python train.py --experts_per_token=6 --d_shared_expert=64 --router_score="sigmoid" --routed_scale=1.0 --balance_loss=0.000871 --init_std_router=0.00653 --vocab_size=13797 --norm_eps=1e-05 --learning_rate=0.00594 --beta1=0.95 --max_grad_norm=2.0 --batch_tokens=[32768, 65536] --max_seq_len=2048 --train_tokens=650700000
Below are experts of layer 2 (counted from 0) of a mixture-of-experts language model. Rows are named router (the router's row for the expert), gate (a neuron's input weights, with its number), up (a neuron's input weights, with its number) and show model dimensions 0-127. Each number is 200 + 40 x the weight over its row's rms, rounded and kept within 0 to 999.
After each expert's rows: a language model's description of what the expert responds to. This comes from a sample of Wikipedia text that the model never trained on.

# expert 18
router,185,191,170,219,265,192,218,249,207,207,215,201,167,312,235,200,150,184,198,167,228,219,206,268,189,189,250,233,217,237,230,220,155,129,193,269,191,200,246,210,187,145,152,175,216,152,221,257,231,267,247,125,184,205,218,175,264,233,276,189,189,190,227,156,194,153,112,257,218,183,289,244,171,277,229,214,266,172,249,124,205,173,236,189,217,261,193,197,187,182,231,164,185,143,176,191,264,226,154,113,230,194,168,149,224,236,176,182,206,157,153,165,196,195,211,174,264,203,231,229,142,153,184,195,199,189,279,275
gate0,259,154,168,173,196,203,116,197,231,193,228,240,136,259,225,211,169,288,215,268,149,185,215,225,261,223,154,162,188,148,183,120,227,151,220,209,166,224,194,189,182,205,244,204,113,185,160,230,215,160,181,159,163,260,211,172,204,137,188,162,255,195,230,194,208,214,186,206,239,203,153,245,194,120,216,204,222,253,182,246,200,189,221,203,168,222,237,268,248,259,173,188,139,271,243,239,128,273,173,219,146,240,201,170,189,197,190,246,182,229,326,188,230,262,204,203,260,166,197,234,210,175,236,264,150,130,206,223
up0,234,204,209,139,222,193,136,190,215,178,267,151,124,188,197,177,209,242,184,237,152,168,245,228,175,226,122,237,177,160,226,192,154,186,224,250,188,183,151,231,146,228,274,159,152,186,152,237,236,212,231,165,168,251,249,203,239,230,214,147,193,197,274,159,205,191,168,202,227,144,151,202,172,100,171,251,119,162,158,174,224,206,195,164,231,238,220,156,224,278,184,146,162,192,223,190,216,189,219,233,221,304,222,197,220,222,175,220,225,266,234,202,146,121,147,178,251,188,167,277,262,206,213,291,220,236,231,163
Conjunctions and separators joining two items in lists and clauses, such as and, or, slash, ampersand, but.

# expert 34
router,231,229,117,236,236,197,164,237,183,184,230,225,200,221,189,262,219,173,138,209,172,271,171,186,143,237,233,210,292,236,217,191,156,139,157,207,202,181,158,197,216,147,165,148,172,228,215,193,259,313,178,195,234,189,140,227,151,210,220,171,125,105,203,118,205,201,166,210,253,166,245,248,159,243,238,225,260,184,239,210,187,186,174,124,200,180,227,222,171,178,159,115,164,129,262,219,286,204,203,190,174,245,141,175,201,262,186,148,173,208,207,180,195,226,237,267,210,219,187,203,196,157,163,247,210,148,217,252
gate1,241,179,209,231,245,222,225,175,121,156,187,197,146,171,271,237,213,219,201,185,221,171,202,278,201,221,210,251,248,250,168,130,117,269,138,214,193,150,232,256,140,157,177,214,240,213,181,237,241,271,129,175,193,109,202,186,176,152,208,212,254,188,166,213,243,222,108,224,222,184,269,239,168,183,200,216,196,217,198,176,180,248,167,231,250,199,233,318,165,159,129,257,186,115,129,111,187,196,253,170,201,161,150,191,228,222,182,180,209,180,170,219,208,237,217,204,216,189,241,236,178,191,186,225,226,199,251,222
up1,228,206,191,91,166,139,148,273,216,174,175,149,241,172,195,283,189,240,195,169,212,194,123,195,223,193,125,179,125,209,209,249,171,169,153,245,207,215,237,203,233,175,253,143,163,201,184,160,199,236,205,255,184,265,225,217,231,271,248,232,176,172,222,172,256,206,202,350,165,153,168,236,157,239,164,214,181,207,153,137,255,214,231,207,148,166,225,154,227,148,153,149,200,241,263,199,222,241,190,212,212,167,159,189,136,184,225,240,203,221,221,147,198,188,198,208,232,210,183,233,178,165,227,266,175,266,142,220
Single digits in LaTeX formulas (exponents, subscripts after frac), chemical names and vote-count tables, plus N of N/a.

# expert 60
router,158,220,188,233,278,184,148,231,209,188,258,209,191,220,247,209,198,153,219,178,193,219,113,235,187,195,194,221,215,238,287,222,182,114,176,235,197,226,224,209,200,185,119,202,178,183,162,195,260,259,165,186,205,240,255,229,124,145,268,246,128,139,179,170,161,197,202,278,191,186,238,281,151,168,216,173,233,237,229,213,250,214,235,200,245,191,238,195,190,207,206,142,155,158,153,128,231,166,226,124,175,271,125,202,203,232,167,181,260,186,172,199,156,223,260,224,199,261,223,260,183,86,221,175,222,209,205,209
gate0,251,172,230,179,182,205,243,208,191,169,250,181,185,138,196,174,165,155,205,136,154,180,218,137,182,189,238,253,192,264,199,203,180,225,193,212,288,207,225,220,252,211,188,249,214,137,138,178,236,233,155,167,164,138,168,212,158,190,148,224,283,176,142,265,233,195,231,249,218,120,216,146,225,163,192,242,231,213,181,248,175,172,194,194,238,185,206,244,156,212,158,231,171,141,225,163,165,172,241,130,146,239,114,183,204,185,186,150,248,242,285,227,208,195,153,134,145,255,226,272,231,142,203,246,267,180,262,150
up0,195,198,198,201,171,138,192,156,178,204,227,156,253,189,184,202,152,160,277,224,196,164,220,140,146,209,243,266,210,287,236,234,205,232,257,214,218,178,220,200,208,241,173,228,283,123,244,253,189,237,228,214,215,208,171,227,216,191,179,206,241,270,144,218,172,71,228,283,249,229,181,171,248,166,216,244,180,211,203,180,183,194,232,184,256,206,241,188,177,185,191,235,174,197,190,147,199,187,297,194,216,204,101,180,205,164,203,179,192,298,171,218,199,150,239,163,113,262,235,216,214,113,182,188,258,185,257,175
Early and middle pieces of lowercase verbs and adjectives split into parts, such as obl-iv-ious, em-pt-y, c-ite, assass-inated.

# expert 15
router,267,168,232,257,284,202,183,235,246,157,249,190,180,230,183,189,171,182,203,180,195,245,99,221,133,135,215,256,287,201,228,156,182,187,215,247,160,222,224,222,190,144,203,201,167,219,179,236,182,196,153,166,177,211,196,170,230,235,246,162,157,197,208,157,187,126,202,191,194,206,263,239,194,173,207,172,245,201,219,178,257,229,155,93,167,171,220,173,206,186,175,126,139,181,219,207,224,210,155,154,167,226,181,247,211,240,162,144,212,184,241,143,198,253,311,210,220,243,170,268,156,164,214,141,170,140,237,304
gate0,136,166,210,173,192,232,232,239,288,130,269,199,199,205,206,196,228,200,197,186,184,113,155,192,139,145,177,202,181,220,211,262,150,227,240,203,184,284,191,163,223,307,217,188,246,213,144,172,111,165,258,201,269,242,211,216,198,183,224,154,180,168,213,123,274,210,216,197,138,262,171,255,233,224,257,174,231,231,144,138,209,172,217,94,189,157,132,172,180,208,180,217,209,186,201,251,185,209,208,249,197,167,204,222,125,223,250,184,215,205,234,211,237,124,220,189,204,191,200,179,192,226,202,279,170,130,175,177
up0,215,225,199,150,253,220,228,217,203,166,213,214,202,261,112,259,188,210,247,189,173,183,150,187,241,212,187,225,307,155,247,264,154,212,240,194,118,207,205,175,243,217,234,189,208,197,169,259,180,249,205,189,122,191,132,196,183,219,143,330,211,156,159,125,169,192,193,245,215,193,165,193,194,221,230,232,187,148,163,163,204,196,163,222,212,274,139,146,186,202,260,186,169,216,219,181,216,253,209,196,217,162,214,174,252,203,317,190,203,148,229,130,173,196,96,207,193,173,217,204,218,222,177,225,219,254,254,267
First pieces of capitalized proper names, often foreign, split into several tokens, e.g. Sidd(hi), Tib(urones), Sat(guru), Crist(óbal), Bud.

# expert 31
router,199,178,171,217,223,242,180,273,245,180,215,204,227,268,180,268,221,188,205,169,158,228,157,241,109,198,198,194,189,225,238,237,169,88,158,288,193,173,190,223,274,147,171,227,173,173,192,173,210,325,173,194,223,208,203,170,146,137,235,229,175,188,188,177,180,197,181,207,227,206,197,235,160,262,198,182,221,178,232,162,190,232,152,135,270,231,237,159,154,206,202,122,97,163,180,238,245,198,195,170,131,296,197,214,251,166,203,153,178,183,209,178,178,224,249,259,260,210,176,234,216,170,188,176,205,142,236,256
gate1,294,190,147,227,139,152,235,177,184,193,216,183,207,250,218,245,128,157,175,232,257,296,220,129,185,218,212,217,248,177,158,185,257,139,181,206,239,157,229,121,230,237,240,201,173,225,179,212,192,176,245,211,228,165,231,158,281,222,158,252,231,161,236,231,148,218,137,165,163,224,225,181,209,210,195,224,183,168,192,114,218,260,220,93,232,192,110,225,184,205,176,182,232,248,243,268,201,239,128,172,156,246,169,153,164,153,155,176,151,235,247,186,178,195,219,177,115,188,176,169,170,182,212,223,210,195,209,152
up1,111,106,236,192,219,226,199,233,205,303,177,202,220,199,186,160,196,161,150,214,168,195,232,205,191,200,202,152,212,214,200,153,222,190,302,166,187,247,246,225,245,218,167,128,128,97,195,212,195,135,186,158,181,225,178,216,171,232,171,205,204,234,169,193,209,186,230,244,246,208,215,210,203,225,226,243,172,276,216,240,176,224,204,229,196,253,280,206,160,259,207,272,236,220,179,130,183,192,258,273,233,158,221,267,135,245,195,181,255,199,114,250,209,228,186,180,232,189,144,166,203,304,219,220,227,184,245,242
Opening brackets after a name, record or date, starting asides like (5-11, (age 59), (video game), plus subscript braces.

# expert 55
router,215,160,114,220,238,243,202,226,203,227,219,177,165,235,211,202,148,148,208,175,206,236,175,209,131,149,199,190,315,242,268,211,224,146,194,282,148,217,253,187,198,199,195,233,143,152,193,205,225,190,204,160,244,240,173,236,140,205,279,283,182,236,123,162,161,166,176,218,214,211,250,192,140,270,250,177,200,204,202,124,227,247,226,201,236,213,219,147,183,209,166,200,183,177,220,158,293,181,179,178,156,252,184,210,244,209,145,205,220,224,175,184,207,236,224,272,183,301,181,215,139,129,139,241,211,176,225,254
gate0,150,168,191,152,159,218,237,92,209,201,234,197,235,221,219,226,159,208,137,214,196,173,173,219,233,264,168,244,153,237,133,168,244,223,221,219,195,190,164,226,209,175,121,158,242,291,226,201,245,217,239,176,179,200,230,239,129,146,214,232,134,195,193,241,188,176,160,241,244,197,197,133,220,184,163,230,156,243,208,160,266,150,152,216,136,156,210,165,240,136,217,182,152,180,154,247,240,152,161,162,166,136,270,134,189,190,160,200,212,211,131,188,257,186,206,88,142,201,175,243,184,203,269,215,166,207,233,229
up0,254,291,113,201,264,231,183,179,225,192,182,143,166,190,219,206,286,188,224,172,158,132,121,248,182,99,189,213,122,235,268,185,213,250,236,222,177,202,216,178,188,170,184,203,138,219,154,129,225,223,239,149,217,134,211,140,227,173,254,92,246,196,175,194,191,249,195,227,188,114,158,191,191,207,218,217,175,226,186,239,209,198,85,215,189,191,222,279,168,198,195,194,214,190,236,199,227,214,190,163,163,184,182,258,142,234,165,165,153,183,236,242,199,234,241,176,178,177,180,239,219,284,159,208,195,182,217,168
Sentence-final period plus blank line, == heading markers and their line breaks, and opening quotes before nicknames or titles.

# expert 7
router,254,159,158,204,254,212,161,225,227,136,246,199,174,270,210,224,160,173,158,166,189,213,100,196,116,205,196,210,259,195,175,166,221,197,217,186,180,141,211,212,254,185,128,205,131,189,185,235,233,287,153,118,237,155,216,220,116,175,277,187,147,169,229,186,197,145,161,208,226,191,270,261,161,200,190,177,219,259,212,165,187,187,165,164,232,176,259,221,149,173,188,198,161,172,212,218,228,168,165,170,170,283,163,240,210,216,147,194,233,173,223,134,165,289,251,232,219,237,225,242,211,176,127,254,216,149,246,222
gate5,217,152,152,236,250,188,232,217,192,196,240,234,184,278,213,202,251,166,210,152,165,149,146,182,251,232,186,248,227,257,300,180,149,238,210,225,189,151,254,176,175,139,137,144,126,122,209,198,163,229,182,212,229,192,159,237,162,168,143,239,206,197,130,233,237,174,114,222,218,215,173,206,159,243,212,155,186,164,243,207,207,233,221,183,260,167,249,199,193,235,276,219,161,207,213,249,194,160,278,159,187,206,196,239,146,149,252,306,235,195,227,154,190,228,145,232,180,260,241,192,247,170,123,231,180,216,225,186
up5,218,201,268,163,197,237,124,285,261,213,169,222,225,273,203,218,219,186,190,210,222,199,199,198,209,174,188,257,237,144,210,304,266,273,210,246,212,251,207,232,163,130,157,214,130,201,207,229,182,160,231,160,187,185,238,174,169,173,177,296,276,175,192,137,193,196,183,178,161,193,141,199,211,136,191,223,244,260,243,167,160,247,143,144,135,236,168,170,229,223,186,164,174,216,110,190,184,168,226,261,246,189,161,137,155,164,172,234,157,178,211,200,200,169,180,173,211,159,191,271,220,162,149,234,149,272,180,199
Country names, nationality codes and entries inside pipe or semicolon tables and lists, such as USA, ENG, ITA, Chevrolet.

# expert 43
router,218,191,159,212,264,247,175,280,210,174,213,245,176,303,222,172,181,168,180,171,243,238,186,279,203,150,242,225,219,229,229,223,132,100,229,243,168,247,202,197,211,134,162,181,161,203,147,259,243,242,196,127,231,203,194,152,255,213,230,208,148,183,205,198,173,149,120,290,197,229,262,219,157,221,215,189,236,134,226,137,267,189,223,180,221,215,210,176,193,193,214,191,186,138,199,168,237,171,179,85,185,250,181,172,223,171,185,181,222,171,184,158,192,192,257,201,293,226,246,249,141,176,204,212,177,148,234,231
gate0,149,195,211,206,224,133,206,217,167,174,192,139,178,200,190,121,143,121,219,178,176,216,201,237,199,226,182,241,239,244,193,247,241,292,175,151,243,167,210,196,176,213,146,197,172,218,195,215,220,190,254,245,199,226,230,256,185,266,271,212,247,177,123,217,197,175,212,211,145,161,255,172,259,211,222,196,223,183,186,154,218,99,207,176,207,189,271,294,206,207,220,271,193,270,244,171,246,168,239,176,257,245,174,223,257,231,229,251,83,191,179,238,225,264,194,190,176,259,259,166,245,213,260,180,155,202,163,182
up0,185,237,232,198,247,249,180,218,197,225,204,176,201,201,198,215,223,211,198,201,162,200,222,213,195,204,96,116,183,188,201,256,265,221,268,171,175,264,209,272,252,181,259,276,234,150,195,185,163,167,160,250,149,224,191,170,151,133,205,205,189,173,263,206,179,141,174,151,183,217,140,187,164,203,237,234,243,180,189,209,227,203,229,225,226,217,174,221,204,198,142,261,217,194,231,252,124,296,225,162,154,149,196,206,174,203,284,145,271,223,184,284,95,153,165,168,239,166,145,209,216,204,132,238,127,222,222,207
Clause- and list-joining words: and, or, but, plus relative pronouns which, who, whom after prepositions like "of which".

# expert 36
router,247,170,164,267,215,166,208,244,281,172,259,198,193,246,132,309,190,182,153,205,132,244,151,222,182,193,212,241,217,173,288,203,189,114,213,247,210,230,201,175,197,127,166,218,172,146,163,229,200,300,241,178,226,208,180,153,205,174,233,265,193,216,219,116,172,211,155,246,221,220,192,227,186,259,236,164,212,213,193,181,192,246,168,129,290,212,254,237,207,162,211,190,177,182,207,238,301,229,184,172,198,287,165,208,228,147,217,200,226,220,220,199,196,185,192,209,191,235,216,194,138,168,156,231,146,142,173,269
gate1,214,216,175,252,238,188,276,221,230,242,248,175,262,251,171,267,211,147,200,254,270,174,130,179,162,217,136,185,214,149,201,135,208,176,221,201,185,160,182,158,259,218,211,153,136,237,195,249,235,223,146,154,203,225,252,201,191,199,177,177,143,175,181,153,96,249,193,214,212,201,167,226,258,202,234,157,176,222,197,176,196,263,245,247,196,159,174,162,230,202,221,223,219,306,125,207,155,178,199,208,266,247,206,167,276,160,211,274,244,208,268,186,177,260,242,206,214,278,179,245,166,224,260,202,142,164,206,222
up1,218,237,183,249,179,169,175,196,124,211,217,207,268,190,230,214,258,164,246,216,172,184,185,162,204,137,157,224,179,179,243,186,168,201,159,196,236,208,248,212,254,213,188,221,186,241,198,269,209,269,145,217,204,297,212,198,186,233,219,174,151,210,106,149,163,229,154,211,179,147,263,205,133,136,183,127,188,152,223,241,149,248,148,159,246,198,187,168,248,216,170,150,188,203,176,213,179,162,177,261,244,274,202,183,201,164,186,178,239,141,254,246,191,171,197,201,204,292,249,194,254,310,244,206,119,258,189,236
Word pieces inside non-English names and words, often with diacritics, such as Ume-å, Klaip-ėda, Ndi-ay-e, Finnish words.

# expert 49
router,168,133,182,203,228,238,173,228,251,134,217,234,229,265,248,206,126,148,211,191,200,213,137,216,187,203,244,236,233,270,194,190,242,127,192,262,191,178,226,253,236,149,148,161,171,179,187,245,244,263,242,125,236,215,226,238,196,194,241,268,153,151,189,161,225,169,134,212,177,217,230,241,165,276,265,177,248,189,242,219,181,252,221,130,276,249,210,231,222,171,151,152,167,174,169,188,247,180,208,170,154,279,170,189,250,239,222,170,214,167,214,158,225,187,212,258,187,273,242,231,194,214,149,200,231,165,217,297
gate5,199,171,152,213,228,135,218,208,163,118,246,171,238,186,189,184,216,254,149,182,215,201,234,222,166,234,274,200,227,210,218,199,228,176,218,175,226,132,142,161,207,172,268,232,202,135,199,193,289,218,151,135,196,168,148,147,254,251,193,247,218,262,181,175,200,113,202,215,194,139,210,199,122,177,227,156,194,135,228,181,223,269,216,183,257,243,234,204,190,249,229,284,204,233,169,147,196,178,162,193,249,221,208,224,263,143,223,137,184,178,207,230,223,244,151,163,234,195,212,190,153,268,158,247,232,242,313,244
up5,257,228,275,133,237,209,170,223,226,253,225,226,223,209,215,150,257,219,245,194,186,152,185,220,272,182,142,212,162,259,148,213,212,209,209,191,179,150,248,229,216,178,228,180,196,198,176,239,114,195,302,277,210,227,197,259,158,215,181,178,277,123,176,229,203,205,211,178,212,254,163,165,244,212,200,147,130,270,196,224,217,209,230,142,147,159,154,225,189,201,217,178,254,202,194,258,212,201,258,162,181,163,179,238,154,185,220,209,218,136,209,161,186,194,296,218,196,262,175,260,261,188,263,231,120,214,110,189
Hyphens inside compound names and words, like Sung-kyu, under-19, and dash bullets starting lines in infobox-style lists.

# expert 52
router,228,186,131,205,217,186,168,268,203,138,268,246,231,282,224,257,227,196,186,234,203,229,127,187,143,246,254,204,230,199,233,182,233,98,185,237,182,191,217,245,230,114,225,220,155,246,207,160,242,233,223,155,231,216,222,161,151,196,259,164,130,161,200,192,232,188,210,219,255,242,287,205,100,209,222,183,231,136,217,180,176,190,174,196,202,185,267,213,186,139,238,155,194,174,234,212,316,170,236,131,174,253,153,193,265,259,159,160,220,163,168,208,211,260,228,226,205,189,219,218,203,165,185,246,197,161,222,232
gate2,219,232,137,206,198,217,146,232,219,158,103,215,219,149,205,244,184,196,196,213,230,170,141,181,235,215,226,251,239,171,230,246,218,223,181,168,218,163,217,253,170,247,144,223,153,199,119,225,274,172,155,156,163,142,157,223,152,157,258,282,208,111,151,222,188,187,235,166,218,225,226,211,187,215,184,218,141,201,253,194,246,197,239,166,196,185,228,298,227,102,209,192,154,136,160,166,249,239,185,139,139,188,156,241,255,213,221,204,203,131,211,186,187,221,217,292,114,172,213,203,173,168,241,222,186,242,158,177
up2,222,228,323,191,216,182,214,186,181,271,218,218,176,181,177,272,165,212,214,134,237,243,250,220,81,140,171,162,125,228,203,218,166,168,191,213,145,224,206,223,171,207,242,173,226,224,227,199,149,211,246,184,171,229,196,229,258,238,221,155,179,244,170,199,240,204,174,231,162,151,183,152,218,206,191,221,169,158,195,192,198,210,225,256,199,256,245,156,173,290,243,211,235,289,229,129,105,181,196,230,193,164,206,163,149,196,127,171,234,256,235,223,199,177,204,160,216,177,219,208,226,212,227,100,132,112,218,208
Table cell digits, especially 0 and 1 in medal counts, race results and score columns between pipes, plus decimals in weather tables.

# expert 26
router,279,209,185,206,305,142,208,196,192,181,271,244,174,229,241,231,174,179,232,209,153,216,133,258,212,212,239,176,299,260,220,192,191,127,192,266,186,212,248,217,191,93,123,220,172,213,192,222,238,236,253,108,208,251,213,201,183,191,233,244,200,171,210,184,195,198,142,222,214,201,292,219,120,196,239,172,220,185,156,189,141,209,214,148,238,166,253,166,176,173,211,127,211,186,186,228,246,194,231,128,149,273,197,232,221,211,187,196,212,194,249,224,257,242,225,179,192,176,211,266,242,115,213,227,176,199,184,239
gate5,217,228,235,199,222,224,214,252,207,245,235,218,243,213,184,228,211,202,219,160,185,203,195,232,151,185,251,204,130,171,231,251,219,148,201,170,224,192,163,140,265,239,321,187,239,205,177,133,142,170,221,203,194,307,219,169,246,230,245,137,158,258,301,167,185,224,228,242,166,199,222,226,237,175,294,160,208,178,209,211,128,202,222,150,235,173,170,149,202,193,143,208,200,256,162,192,241,204,234,155,174,272,227,123,157,156,249,188,159,228,220,227,199,175,243,85,207,180,147,226,189,193,207,152,169,245,201,167
up5,203,170,185,220,154,184,181,204,213,240,162,213,161,227,170,285,204,226,203,177,215,220,238,169,159,253,200,158,203,76,133,204,232,202,167,198,184,185,201,191,125,250,263,177,208,199,244,221,224,149,193,150,213,230,207,112,150,199,184,158,159,196,220,206,205,211,136,209,219,183,134,213,212,261,274,189,157,142,166,154,217,236,150,226,255,197,182,200,229,211,235,176,180,106,217,139,208,219,175,263,276,193,259,241,191,186,182,181,200,214,138,135,251,227,255,294,253,215,204,128,201,129,240,247,188,159,126,169
Inner or final pieces of longer words, like -en- in sustenance, -id in invalid, -ib- in amphibian, -ector-.

# expert 62
router,156,208,176,233,207,218,249,223,260,162,331,148,180,249,178,241,208,194,193,237,230,214,149,230,167,164,213,237,301,183,246,232,194,132,211,247,143,226,222,194,227,107,180,193,156,173,165,162,190,244,158,146,200,269,207,184,233,155,271,189,139,197,192,131,168,194,177,271,253,230,209,274,152,191,229,214,165,210,187,176,220,206,157,186,189,226,223,207,159,196,165,198,127,148,180,149,230,230,218,162,116,232,172,177,215,237,216,143,223,201,218,168,140,197,202,261,225,268,164,218,136,148,189,199,173,158,271,241
gate1,237,188,186,237,245,131,226,254,210,141,218,249,227,194,186,197,203,133,252,195,249,198,150,196,213,164,197,222,209,217,203,220,192,174,206,217,199,204,239,148,267,160,177,256,216,141,166,132,208,210,182,199,197,215,230,234,257,267,162,223,233,208,233,214,292,272,203,219,179,101,227,233,208,226,209,144,200,225,266,179,118,224,255,166,186,143,312,207,212,202,212,216,183,204,172,208,174,239,194,242,233,248,165,147,195,189,200,321,153,157,153,193,230,242,193,170,229,188,267,272,221,147,230,161,270,235,141,146
up1,263,190,218,215,169,204,133,152,201,259,211,208,123,210,206,228,169,209,149,254,193,219,198,197,201,162,213,190,176,178,201,121,190,239,165,224,166,217,171,247,141,196,182,161,181,268,162,228,143,222,157,210,258,196,180,153,153,145,230,167,139,150,209,228,136,135,207,178,224,205,179,179,253,155,111,207,170,154,146,150,217,225,186,198,170,235,152,149,221,183,236,159,253,231,268,158,298,179,229,187,172,151,187,231,240,192,205,57,153,249,222,161,235,227,228,204,213,212,121,129,178,275,206,217,203,213,222,187
Pieces ro, pro, Pro, cr, Bro inside words like astrocytes, gastrointestinal, spectroscopy, Proficiency, and accented letters in Slavic or Hungarian names.

# expert 8
router,211,213,259,200,219,246,195,219,203,171,259,254,208,276,171,246,141,176,204,205,212,290,171,248,146,210,246,293,255,231,261,199,238,94,199,281,166,201,202,202,173,130,183,236,196,166,172,162,198,243,202,164,204,228,188,192,170,171,253,260,144,172,163,163,170,147,135,198,297,194,287,178,159,176,213,175,258,179,210,179,191,218,247,171,148,177,201,198,233,204,219,197,125,178,215,194,278,198,222,165,114,203,163,184,216,143,191,152,162,200,211,134,169,220,246,245,221,253,218,204,136,194,181,168,182,177,158,246
gate0,269,153,280,170,184,142,180,126,126,236,235,223,214,288,174,200,218,196,258,228,222,169,174,192,195,137,212,226,189,211,181,220,239,121,257,201,293,235,172,129,263,255,177,194,145,209,132,227,221,152,212,179,220,169,235,83,200,195,216,189,188,155,200,174,175,218,160,194,237,184,164,178,229,206,213,227,261,155,241,215,132,221,186,159,211,218,217,160,262,207,166,143,203,134,208,189,221,177,177,201,158,294,206,243,154,158,165,218,134,222,192,256,201,246,207,264,175,187,227,224,190,231,231,236,220,271,155,242
up0,203,178,229,197,161,137,136,151,147,175,159,231,188,212,175,203,142,161,187,157,223,196,224,201,171,230,219,270,188,207,199,192,143,152,159,225,208,238,186,152,141,140,156,172,181,194,208,187,191,124,196,134,162,192,196,153,284,184,169,217,182,214,131,220,218,185,196,268,157,155,183,188,250,164,122,238,156,172,213,199,168,230,113,218,152,134,268,239,171,192,186,226,216,113,243,182,163,180,219,219,163,188,177,240,114,151,130,192,299,145,117,200,255,247,196,210,209,232,211,229,272,182,255,190,173,194,224,146
Nouns like post, under, Act, business, law, office and given names (Michael, Tony), often after the or in year prefixes 201/200.

# expert 46
router,226,175,190,191,235,250,202,192,241,95,255,217,186,219,231,219,169,160,199,194,185,213,100,189,166,172,221,219,258,177,238,191,197,185,227,187,215,188,200,210,278,190,188,189,144,243,191,228,267,235,169,147,187,209,163,200,192,138,301,175,90,210,147,151,229,163,196,216,224,235,269,291,169,177,189,127,181,216,229,196,222,194,223,174,239,227,244,190,179,168,208,200,168,203,152,225,248,169,215,114,125,281,150,211,167,263,139,186,190,151,208,167,215,265,283,208,222,275,239,204,163,163,195,210,180,171,234,257
gate0,171,186,222,215,266,112,229,246,181,172,281,230,207,174,234,167,150,148,282,222,217,238,179,247,176,170,142,136,256,156,205,210,237,187,173,165,260,161,236,237,231,253,235,184,245,178,150,189,122,269,235,217,133,156,158,186,249,119,275,187,191,185,204,226,161,249,184,161,165,224,186,232,158,198,219,215,233,178,243,237,232,224,203,149,114,239,237,249,207,219,271,204,205,232,189,204,219,170,246,246,199,222,171,187,221,206,207,201,174,214,271,162,221,257,179,198,262,239,242,210,238,142,232,115,207,257,271,181
up0,201,198,165,238,203,162,234,260,234,132,245,191,214,188,199,187,153,239,213,205,177,196,232,268,188,176,206,209,232,148,198,189,209,185,217,187,244,100,259,182,190,246,262,186,225,211,125,277,161,335,165,190,161,202,178,245,199,189,281,199,217,219,192,229,155,244,224,132,215,188,252,255,141,229,224,242,161,226,195,221,298,237,194,141,129,254,190,212,195,223,229,170,235,207,198,243,225,226,172,173,254,205,241,192,212,214,228,233,186,248,257,227,262,256,191,203,286,258,218,219,234,248,240,125,180,241,260,171
Capitalized first words of institutional or place names, such as Eastern, Prime, Liberal, United, West, in sports and politics listings.

# expert 61
router,232,180,199,291,215,240,139,281,194,182,234,185,199,262,215,205,190,209,153,210,148,183,146,186,168,181,262,234,234,151,195,194,181,105,195,236,153,222,217,190,247,133,181,190,214,190,132,252,246,296,187,143,234,216,185,203,67,199,216,256,139,184,212,126,181,150,181,245,234,189,213,233,219,259,237,180,239,212,181,155,224,229,220,197,207,263,207,170,203,181,196,163,154,166,214,240,275,250,140,170,189,270,180,182,216,158,243,176,234,154,233,143,199,254,192,232,199,230,193,212,170,208,188,262,162,151,241,272
gate0,272,197,237,153,218,251,201,199,191,155,213,197,269,236,186,152,229,117,231,154,153,221,131,213,199,241,246,181,162,197,248,220,116,193,224,229,218,229,248,199,214,229,197,228,257,177,247,241,183,171,266,237,141,221,165,224,187,202,194,237,261,216,231,159,229,235,261,200,159,162,257,226,158,296,262,170,204,191,194,269,208,244,212,174,231,266,227,172,211,180,335,199,198,180,238,222,232,260,194,209,155,262,193,219,220,189,198,207,301,157,188,219,221,194,199,207,293,201,189,227,273,150,269,213,188,243,213,200
up0,156,177,171,163,219,236,181,131,214,221,189,110,188,165,207,205,218,176,143,179,163,133,197,255,212,136,205,177,185,205,313,188,195,220,230,292,217,169,156,130,156,185,246,136,186,160,182,173,246,221,242,184,212,165,240,247,161,178,304,138,218,278,140,198,222,222,221,157,241,205,259,228,188,151,209,191,199,237,247,163,123,268,179,119,182,170,212,228,144,180,150,173,158,168,245,212,177,230,215,151,223,206,193,229,258,179,234,160,213,216,253,206,241,177,211,147,178,165,146,233,180,191,247,216,241,252,256,234
Suffixes like ist, ic, ian, est, ism, ical and whole adjectives such as international, national, political, Soviet.

# expert 30
router,192,154,221,227,275,157,197,216,215,199,270,190,181,203,234,195,180,148,199,232,235,224,113,202,151,133,185,290,203,246,258,245,208,152,184,285,182,200,204,243,192,150,107,243,169,184,191,180,241,257,151,168,203,232,222,209,172,136,262,227,164,234,203,169,145,161,178,278,206,228,234,259,174,150,212,150,156,166,225,170,271,229,231,200,248,175,216,204,165,166,154,157,183,168,211,204,282,201,224,152,146,261,160,186,215,228,162,142,229,212,236,192,169,199,235,227,225,294,226,254,169,112,210,190,193,147,242,214
gate1,194,161,256,206,197,155,159,250,160,176,112,216,288,192,174,199,112,149,266,193,185,189,216,180,212,205,217,238,262,217,208,211,210,227,284,137,220,205,231,171,208,227,199,271,137,193,185,216,232,240,217,187,158,170,210,166,211,131,192,258,237,172,128,186,260,100,238,265,206,198,155,172,248,230,192,153,145,146,238,133,203,208,227,200,150,199,201,203,127,147,215,245,221,253,259,229,202,218,256,103,202,240,148,214,187,155,162,192,154,152,260,193,164,158,233,185,244,226,199,201,218,246,164,207,170,203,182,139
up1,212,251,179,137,154,263,248,230,181,250,223,237,193,171,234,243,213,199,225,219,197,268,200,247,190,231,255,188,183,190,192,144,164,217,110,165,246,266,126,226,153,132,180,214,271,129,211,173,174,240,202,275,169,226,220,201,196,198,247,83,234,251,273,249,187,176,153,242,175,140,216,238,220,192,248,230,255,237,185,147,163,186,197,182,191,218,199,237,256,240,283,156,245,132,210,205,198,231,169,288,185,152,226,184,242,204,254,217,178,272,181,212,187,190,176,257,146,215,196,216,246,199,202,218,228,162,156,181
Opening pieces of lowercase words split into parts, right after articles or prepositions, such as sil-ent, deb-ris, colle-agues.